From a checkpoint of a small mixture-of-experts model trained on Wikipedia: a sigmoid router, 604M tokens.
Below are experts of layer 6 (counted from 0) of a mixture-of-experts language model. Rows are named router (the router's row for the expert), down (a neuron's output weights, with its number) and show model dimensions 192-255. Each number is 128 + 32 x the weight over its row's rms, rounded and kept within 0 to 255. Numbers have three digits each.
Before each expert's rows: "raises" lists some tokens whose logits its average output raises strongly, later layers aside. This comes from a sample of Wikipedia text that the model never trained on.

# expert 26
raises: " |", " 2", " R", " the"
router:114115125107130114137095161122116184107110157071066087097128104129108069132123123080168116121162147156141112143136179113109084156105126064054137175121085118154138108067179089138148110127072145
down0:160156088132147166195115145053159212132094140086141113130148122177145128096120117114176110179200108137128147160101128102084128198145109132083159182151111167114136124203174138096164133104155137
down1:100107091117164157123150128142143133125122174138164120159134092144115127124124137157104118100176136111058143104088130095150084149144150145120048126107208126156114163102179178180121150131062175

# expert 16
raises: " This", "\n", " While", " It", " There", " In"
router:179130175116165174110147154151098124095072130072182096123114115092061109117044085111167093094127143146114098131132169128166089116202054101115150139151110181138080123119111148118109101055152098
down0:112122076105118092133124105139117182159085132169152161127159093131200102171255112124141140097113140144187129101117152132072147169131140089135119122163112125127130136198122078094118118120178131
down1:145079180150140124123094166102143106133118120155094053128119153102192140105103122127122128146151130098117150125141123140132093099142160139066096147107133128127133068153133143171099161109128111

# expert 2
raises: " In", "\n", " As", " He", " At", " After"
router:195175145132131170161106170124106158072078132131122131096089109131070106129013104186170104087160199135113098164092132121105074138090126101146126106090186134135164097162106135075091112083170137
down0:095076131126152122153166140150139143144143118186115049125134132150206161157068114117110142138158133089151125105151147134135126098164140231140110114067099127133128176181079150178127115130164111
down1:112153126095170131125154099097197104110094137082157220117124056121013129137218094142146158119102154152143123122150127092136150151108147159104119086133166144162142163081112124093125137124115105

# expert 0
raises: " |", " in", ".", ",", " –", "\n"
router:157108136120120104157097128132092158126118141120134037110159143130075174152088068135108093114145159136116082091158146121123156150172147115152094110145174138162113118118097147110061074045090094
down0:157132146106109136217125091139109207120148139111123095068157133170113218098072059171171066144086144115103139154100120147115154110126122141086085115158128092165107114051209134060096161136126149
down1:135087132146103100145156110086125135165123124140079110127122202172054123159071138178141089118176163104104136110107133188114182119160154117141127088120166139127109103078158072128104183134129124

# expert 36
raises: "B", "M", "W", "-", "19", "|"
router:175137125121181096163162165178169131106137166138174106107131101132111133146067086088136126089123176119129070160134096129116101072086120098139137114144151134106096133104130128085110126066071129
down0:139166091180111133053175086094106066102116166103150156193145123118140126087160185151183141166068080140130085096169147122178120174154134117165091129076138099144126089095139083118189108088115140
down1:136082142061126199089126156103183138164083181097052163172089142113134150077119158114079131156167099144176152114143155119157146107150096161136151139072163117111119170171090134184119114144119100

# expert 5
raises: ":", ".", "\n"
router:152134144100156126102154193158116193130055147110145159068117139101153106122143105078126109087132194123115119109117147076144099072147138115135185106156103091114132115092147120154083126066116104
down0:096117180132108180119172133189138138162123064194131140058114153137108138125183125119127102079115109138147140147149119123175172158144109126109156102129138195154101052059065108078131116132117108
down1:085096139135077148123136120145166145123114150063195130139098103111084132139010074136132143090148114121155115072129131169137101114155129129176087157130189097089119118114123105122067088132165150

# expert 10
raises: "-", ".", " and", " of", " |", " as"
router:161079158142143120124137163119111112102098140146189063135097125061079118122056112139117111118189130130159105101106131156123034102136048105112134068120125154127124071108139089120097131131115143
down0:158095154165126122117108144160131120076109131135088139136141065146149131112175151108109092114172126126123168077144091122125139143120188097125084135086165119121080090138201142130124096075074116
down1:139128111088104132133161062130102127083126137090122066104168102173142137137102131109185094120126127148109148139115174105126090162130137111125095175065087099125095173084195123095133160157059165

# expert 28
raises: ".", "s", "\n", ",", "z"
router:182087161090113137191162124079117149116107145104149089100100152106092196161092099089153105065132197166113090129108167103133097103089129127114126140148093090121089112067151131167116117085119138
down0:132150112122155072129168099114079159094178108085131135079119151164109138132129088113097144164135142103101153151132108185160136147137131105148126190097123103140090134099154112109067105168111122
down1:119123150123141092143119088122143067094062153150117138077119121075115105096143144112089126136167146177116110172193144127093138079037113118151096155136125164127092184162156108149123185150126150

# expert 7
raises: ":", " –", " (", " of"
router:128108131073134123099136162120095130098049112061120108140116102083080074083121117108124113082118116102132128213099144074084054148128096089074168105138129138130212133081075059156125092066106117
down0:121099064175092085137123087114084086099142126140150131151084173187182145096142142113148124032170163117165112068144136085127132116141134175157102114081177144126159102158090089151095132130172054
down1:134121150157110116096138084173109139125123156122090125123136186130154123131242112203187096118172212125187098065103124139147154131130142093171192085104124165154118092181135131123172103085138108

# expert 35
raises: " play", "es.", " coach", "field"
router:127149133098139080139110168119128152089065150086175119093166143100067143105124145091110071084180177121060136157060042131095104134136097075155123129146147140101101089135104072190105084068094132
down0:140162175045179156090155121124161113069145139136100183089139132077090129127092133178127141132129135143088152204137127117131115112188144189098172135157121092154105165114168086058189153121096153
down1:140131089127182112184123112129142158200126169140117129089109136162109125122204148102188126091164090133066141113126086087131051019080156110089144102134146167106052179161117115094093130135114172

# expert 23
raises: ",", ".", " from", "ly,", "ress"
router:159150121142170158123114193173102151157067116050124150130115144094106123137025071128137091117117132129130104114132171101166056176135087119099116157175155101112167113059112057187138098064141146
down0:104100128118157165109163111177148134103146094128109140130142127125136089155065167133115160098103054157109141124067130098104123125132201113153114093063096202173147102123109081092119129076094080
down1:101076110099122173121139100161157125151105111077092109077133087144103082087193112135121145136094145142139157128137157110124124155139207181151167122102122114149084108088158112108140102117136143

# expert 31
raises: " of", "s", "\n"
router:097112146135122123129164160083106125093053127124148105132115187103087170110081101131113101084072128139139103182125112094115112055101083149123158067113051134108140106087147107138106071108144155
down0:111154133137107131152165143138156107127145147065087130122117116126089141121000100135138129158124143129144131107150040101100163122103179086139124165144116105132060144162139155139078189135123235
down1:100114141123119128108105147181134084157117125117093211141105084141134053125127213107127138109168099137147066115158147095165115090126171098115181137147126151120125106096168140117101123108066145

# expert 38
raises: " the", " to", " or"
router:106146136095142140122156125145082189093126116096149101164145149078070089161103113121144100136091150141123160177145098120101034139164127093121212112139089110108158077111117132170088117146109145
down0:171139129115130123125130173172105190160172133148160134111109146127138121135071118122118116134131197101156133138137078160160161133154075105080149085122188093154191096167047086105214066136093181
down1:123161117146148186138171122050133121143133147071107139165086161129107121166116139128145107169152156138170175145091171173153111136136125136126093109134156134124160135121144120118128146096110180